{
  "n_layer": 9,
  "d_model": 192,
  "experts_per_token": 3,
  "d_shared_expert": 0,
  "activation": "geglu",
  "router_score": "softmax",
  "normalize_top_k": true,
  "routed_scale": 1.5,
  "balance_bias": false,
  "init_std_router": 0.0191,
  "norm": "layernorm",
  "norm_eps": 1e-07,
  "tie_embeddings": true,
  "steps": 6173
}
Below are experts of layer 2 (counted from 0) of a mixture-of-experts language model. Rows are named router (the router's row for the expert) and show model dimensions 0-191. Each number is 128 + 24 x the weight over its row's rms, rounded and kept within 0 to 255. Numbers have three digits each.
After each expert's rows: "comes after" lists some tokens at least twice as common just before its tokens as in all text. This comes from a sample of Wikipedia text that the model never trained on. Tokens count by the router's weight.

# expert 86
router:122144061115171171145127148135119125120123100123076143138135150150158123143110130125140117129130135113140115161142109159127098128134132097098073183120146108145090155152162121170099117177138131144186137159096159137183101144129143159120136124148135050108109106131114136115097129146092084146129149146126114168097135110105123124153129135148149131127142138142123132199166132131100121156125157128188115131101160121145134094132136128089130103114112112080119155135112155104105086117117089101127121132161165109136155150132127139121125156100115119111146154154124128143118149107177110129
comes after: "|", ")", "==", "===", ".", ";"

# expert 100
router:141114078124139120128099116139134161138105102124135148115122182153144129122128106138157181127129159131097094152134165171127072105144130071114113192111124112150114160135120111123102111143144140109165119163131112158175094130100128149113090101179103139134124149133141124113086120158149142144129129189140123169125180123116126113163084132139181157128151123139132143123164134140113107146132146107132124106140193126147121122142158127099162118110109147108106124156119154123094072102091088141129109168166128136105160131138102135118103130149123141130133118175106110132102130114110088142
comes after: "(", "| ", "the ", "S", "O", "N"

# expert 38
router:117116097126174146137132152145114128130157110119070158146126167170107107138143099139149161136121113118110129158183128162095096135140165098110095155154124137107105186128126111148105128155136099123153100121125124152164109134090130141128118124186110061126121119140106127145140114178093088145097131147146116161086191108122131118136103154139134161133131143160123134127144137125136105097133118102180132107128150108154127108145135145112130133105142176108106144142113143106107104110097079143119080132154137073103146112107122118108128136082116142154118118177071097137136127133108159138
comes after: " ", ") ", "0 ", "S", "1 ", "3 "

# expert 88
router:118124051067114184139145151127124143152134096142078156149118161159145109112106121088183155143135113121136083128132136144123119122168120062134095138136149130134106144108140119162087102127151159123155134151133156155166117088095131164153112112139120068117081119128134103121137116106127128116131149121134108116091166112129109131157130106141136187159118114106160135121118142107128120187137161127158149167161145131131134077160131138108155120133121122130120170139160143122081121102093152157142124131167147119105126126114134122100098117107107120147129137161089119138108149111161127132
comes after: "ex", "Ex", "C", "re", "L", "t"

# expert 37
router:123160109094147118126124132147105141131113125106140111152077183148138151118126098112135150140152104128117104101193141158104095130123161089099126172138125149136074167126136088126104111096164138104120128140142105159153093111130154169109080119165110089133130155158129132106113155169153093124128143137127131141087143081081121109126077160127151157125144122085109131169118143135127084147145149105116129142130152141092155093122112123080158118113155144102129142144114163078122115107104111134116122133136128153129182126097135120115142165087120139125117117148081147140136153111130144178
comes after: "United ", ", ", "- ", "and ", ": ", "-"

# expert 18
router:157154075099147145165110173121142094129123105113117139171122143153152131107103109150164146135135150158114139123123149154140117135146142129107117192103154134124114181135117134145068107156146093131116096134133149115142147132118127121123094086163135125155110131151107138141111099156125109126112130160136116158099154142106144104185135090118178148154168183118106127135155133116104155139155171123161144124102150147142133100173155118083149126130143095117113158175118180150118124083105117113117114159167137148152116127130130118087108128084113120113110100158099088144105148122157117157
comes after: "s", "Con", "is ", "due ", "S", "List "

# expert 97
router:114133116119148157124131107110109121170106104141087159107113164140150110140094124107149125137126077128097131145152138162087124127162135097110085188129142169112111169178114094126107135124154131080173109135128084117165129132133178149114079099155138081117168117120148127145084137127126143129117158158153119140106129131112139107140099097117152189136141123140131133172156124114146104132148131117185104098155142129122156125129126152086148127112120175118086153139109150106099119120115109145092106140150147129128151111085129132108097154092137143142145138136065100155116130119097107143
comes after: "\n\n", "- ", "==", "of ", "== ", ": "

# expert 104
router:127136085086110165134123158177111142118111119088114135181110148147118119097139130133173153169118120105125132129129168146125101101149136090121095145113123137130093189133117091135095114120139126122135102138130115128148133119140120138162102150160148094131105156142119143108105118156120144129077159150157140137107138098093139153139110143164180179158133128069112132157117123124149114092129120139148142082160144167118151098107131123104167092129109146103103140126113128101088134059126111109087100183142115160129151114115144143106135156145148164119116132158148083148118164111143104134
comes after: "the ", ": ", "- ", ". ", "\"", "The "

# expert 80
router:154124097098169119168125130149111109129100137135125144121112161162133122112105097127155168114158116162137138110139156184093124082128127098091130137108124125131112103125097112170043114142105148147118122162109089130150123141088108173081100110183105094105132105134137151106114118161093147115082108113149146134122158121108127131122113139153177165144129114129154160148143153147146093135145108108145127104115131117166146110124129117067159100111132151124120175152124159090098141074149124137129096179154147114135109144129121114124146113135116139105121148163105124138097148097137092132
comes after: "-", "0", "1", "2", "3", "4"

# expert 69
router:138155081105167158145140164092103146143136130151076115133100149140154128133119130142146142140134135140139073140161132163146101121163142091093104156109161125134089122128113099123089106158167125118158112159108103180158138133126153148138082089147124103134092150120153144132095157138151078145140147163147113163068167094082125117133120135151159130147132117124116125166129165131097106164145124130123121140103165105158127129161115116090151117140138144135092151130081174129084140087112104118097121174158147120141095113107124118140096146140144151115132120143154089117126135115137159150
comes after: ", ", ". ", "and ", "more ", "stated ", "two "

# expert 181
router:157158122112172139138134150104106144131134098151105149154088204149138134145127114129157152134150123105100129153168134150151089134158125060085091179143139149140045170121126127132105130122115135102098117119105143162151123089121138160105114099168127096127117143102145123129082161136098092138123119122114097156101143111096147137146090084137162141160114114082146126129149111128130118135121116100165109112140188126118157131146123144103131157132133157115123165160110164103120120119103108093115061151151125103121140106110140117118115142099149140149123112131097146116114137111112126123
comes after: "| ", ") ", "; ", "- ", "— ", "MF "

# expert 19
router:129125098107172145141124116108127133152110113128123141151118124167152068119136087130166129138144130113123106109148146144084110099126157082078123172121094124118110177153119101159083131147142121091139124153086097149172139109125159135121117116163101096126126107123150148116113143163116122139111131153101130134104168095103143129154149133130150182126122135118144127155138156152112132163140144139206126116150131127158176112151143126067139127133102151112104154132123170101113142097099121110068106165143189123135136149079128125102085129093137130133128143148107139134142158102152111139
comes after: "of ", "in ", "to ", "with ", "for ", "on "

# expert 39
router:131146096097155127120109146103133130154123112094136157151102151131104129106096158119140131139125137141104097115201138192149106116130170094080139169110123128123101167163120135150101098168163128111150091146096140139142132116140163120113102099161148097119173135124127140119075129139141149147116173162119115153097185098164127105118117126167151177162141138118114111170141176119134129184141121137167109142155163118117187110140140149111143151105128129111091166133135169104100130113097111103115120123121152103122129129089140121102131134102157114159151117141114124120133153102131131132
comes after: "the ", "The ", "a ", "local ", "an ", "his "

# expert 142
router:148169103091124159136146145108140123116130083126082152149100148144142103118130120123164118138162133142112115115110131154146110100135168101120113153088139106127103145140094120143081134129134128111171140187149107164134106127129157146124082111169153104108157113137119134109060103155128142147128105158153123145097174132101135136140104114131142137149121151099154115158122175124105113170141139090172118105123157111119146119143105124074185104119117143094126137134095169136093069092092082135132094159143149138151110127142162144095126124075141119140120142139133136092132154126096145124
comes after: ", ", ") ", "up ", "moved ", "\" ", "s "

# expert 50
router:090149091100153123145109179135134114133121106117119101090118172177185134098144128128174166136137143156123132137147147136165108123129151111108099168114101117099072145147145119155070116132113124125121152140134129154167116074127167098115108124155089098147157131119114139164094110156088116147088144168126090141092171143127149137136145119126140136156097130107131131133126134127138129130161153100162158120153169145119151103138123115068132120117104126080108140152101161090101140090083096107127107141160128130130129146127168115116158123098132098104113099158129123114103143110154106117
comes after: "202", "200", "201", "September ", "November ", "October "

# expert 65
router:155161095105153157131121125119116116156122103082096126158105169169124120152096101158171134141143129156139132138169150164131100080094141110082116165130128126118097155164134119156103072169144133116136141141111106161142142106132141124118112091161128087107150123108130145135109111139108136156096135151119124150082164109101137146138143130108167169130153135118121137141142126134095106139146123103172120104123154127135160095119108123075134128101146109095115147131098200130106102124104085102139106181154156139155166103124145129096131105120171108167150102150085127124138158105136138129
comes after: " ", "6 ", "8 ", "5 ", "2 ", "% "

# expert 187
router:125176110106158114143111109102124116142137120137093154129108151131156110128115154109159140158130147130113116135180161190121124125145134068081105139122151151150090151172129145143108109166151158101134104169081120161152117131140161141146107086144138109126141161118105109105092119145108115155129132135140123162108128151084139134136124112127159162161129150120134156158170140120145130188149119085174143154120141130121159081136153108102112121083098179121092152121121171110113157093084106090094091134172122122152151151093137105111111116115144138142159120138124122112129154129123143137
comes after: "a ", "the ", "The ", "first ", "was ", "be "

# expert 116
router:159167076128139154148133120147085129113163146096086140115132178158118120101123121128142131159141134148102083142137136175165105133151160088092117157102110141113118123152121147134077099109141121107121121136105118157188098118113114159132116110157118132156146105107125143104094135146157110146103131177113134135094151170147127127160126127125164137117140155123144104130165117169132110137133139123106104088134150105146147076107154110110174113142095167083081164117137143119076121068103121131127136179140142177185131109106130134097138122130129110140111116133154144095132147131129122133
comes after: "|", "University ", "part ", "N", "of ", "member "

# expert 45
router:145137101127191125133104142148112138119141143104087132169104169150166104114120119139162156128155171167134119166163147166117084098112153101147092153094167126143093159139114134138106112116155143089170122136109129164159119116092171147111112129158115089127107112126080138119119123153114135125155113177154111127100134118112141126139114110115153134142144124083156142172127170086119152124129120096201117137114148119131130093144132140087149114136096165124138144124112188154098154104119064109123118188135151127166142157137147143108120128128111115123103125131119109128122110124111130126
comes after: ", ", "However", "however", "ing", "ation", "\" "

# expert 74
router:151147112112149117136115110117099122139104119123116150139127152139134117147092143119171149127126091127137083148150118163136123122138154110090073186148107160108132165117136099132087100165155154113151102140110090151148124105123150155120097141161116099084164112114101129125102107122111152145105134151125141164100146071072125092146123126150164138132130146110138119170138112145137104148145176093167121169155150137162120128157131147090145157099139123135106143128107172096124082073097089162094089169131163154149143120109143121098135139094135137124130137146099118125110153121086115121
comes after: "the ", "of ", "a ", "and ", "an ", "\n\n"

# expert 156
router:140166129139148147150135124130104099143134105131120157133114142125169088140129112117148173142123145137122115115141139171125128108153178117126122151116150088136116172116130129117097089153121148110142154153133119179145123100139155150093049103178132073136127122138116151118066138174121112127144124165136117149058145129079158141156097118132127152125142152085122137175141127169109099145144119105159121114120156118129145114121130150070170100110121135107114174151103142116098097107120096120118105150113135141123143097114129159074096128110129149114113129171120130140130179118145141119
comes after: ", ", "Mil", "s ", "es ", "ation ", "and "

# expert 143
router:121145099105154158140122158161109121150140093113084127108089169133120162168125144098177146128153094160130104147158137185106119100094149122107111189148113125146076175178102164159107107099160095102139129161112096177143130097131174151132122117162135088142141102126107118133146080173107107115130170141132136146097108114128134121146132132147133161122112118089095154136124130143120160130128107112139110122130188108132163111104112131120144101112141156098124149139114167100124158115109135115116121148137177175139120124137124138080124093090150113144126135128140118132107155122133110111
comes after: "| ", "′", "ste", "°", "a ", "iti"

# expert 73
router:125139102082122176141130148102147108126141093154092145137101181151156144122141123113175127105153109108116113126160142153116081125141132098134122152130114140139068152145125132153087119114150125080142130151090121162155110109098141203122117126147132079102143116137107123108122130175109148146110164158130134160109133158106101120192130138118172152120113115102165132132134155126112137144127147107139121092141153137114189100127140142084161143119106132082110143142118135109122102106139096125119117163138161139163138139105138165133103109102140153171123137181129093141080120113116138163
comes after: "\n", "- ", "\n\n", "Country", "Location", "Authority"

# expert 151
router:138129075106169154116119152131094134113139079113115153132110158157138082132065130118159125132142133148145129137165131140141105101112144088096108157148160059117079150152126112138117128149146126087128130155130125132144120105142133154127109108168133113137131132118150165112102109157116118132123153167138123154112165107080127135131127120124162153128137166112124136155137151135131115114152117125194132101130174129120150099133138128088144122085112155115103145150132178120101085078082069099138074151151139136191143098139111134100144147121110123150127124163090122115139151117136145147
comes after: " ", ") ", "1 ", "0 ", "2 ", "% "

# expert 157
router:129130118121152140173148143159162091117127117112087170136123149141122141111087121137159146121111137129115123170164154185142115144160147106098120140121118135161094163151140084162079120156118149089143119129098116154162094103114152131095112099173129085133092143133141134119075150127106148118109137134118160159113159116100163148149143112151153127155124098142107103161127111140103116154127114115189124116133145106151132121151135130114165114099130129116118138149127159153108084078068135115113104187159151131152119140135107154110108146116127102101092105175117081141111160127138156120
comes after: "w", "and ", "W", "in ", "Sh", "st"

# expert 162
router:139165120078182128122123143134131095142105101136096146154117177127148124140103127131183114116130124110090111088129116165090107109143137096102085157136164158122045179142124153152103118154123148100155121157111121153167104110115125152120108120151139088116148116129120130142099101174098071162129109135153120193102142138096124130143132092157145160160150110142133106172144149145157103160131136120151127136165144140128148117132122125083165090090090118126107130152111144135096107128135100131111117148153130155165167124103115130118125145086135133119142150146122095126121133112123145149
comes after: "\n", "- ", "| ", ": ", "by ", "\n\n"

# expert 0
router:123150078094141154109120126138121118141113088101091147118138165142156091123135126118180132121127117144129127129125131163137081139121172101097107151128107147123106156137131106132093128139121106097130136168081132171180119127127175153146125124182119110109110126131118137131113102128130144115085132162122122155107184139089122118147145103134158134115135128130129127154107128119133136170159132098143119110133188150145180092180126123093117132145102154116122186143075155084102131094089118136109107125186155147177150127124127118135145144088141124134117156160066116135137159132146135125
comes after: "| ", "; ", ": ", "(", ",", "$"

# expert 121
router:148130098106157134140158140117136102146128128125071154121132156165170136132090115108191145137141167098112120112149137164118099111139129084096101204144103135103093158166107117173106128150151145105128112116107119138159090147103142157145091111176120094136137161148129145146125103158110115138096154171143134147075111096092165087121152111163128172143169126089130126156112142097132121144167108138156098129143156149156132105099127118095154103097122133099123137144119154123125114136105122166122119133151163117164140120143116125112104155124151116106138150148154143104139143087131094116
comes after: "\n", "\n\n", "of ", "- ", "son ", "daughter "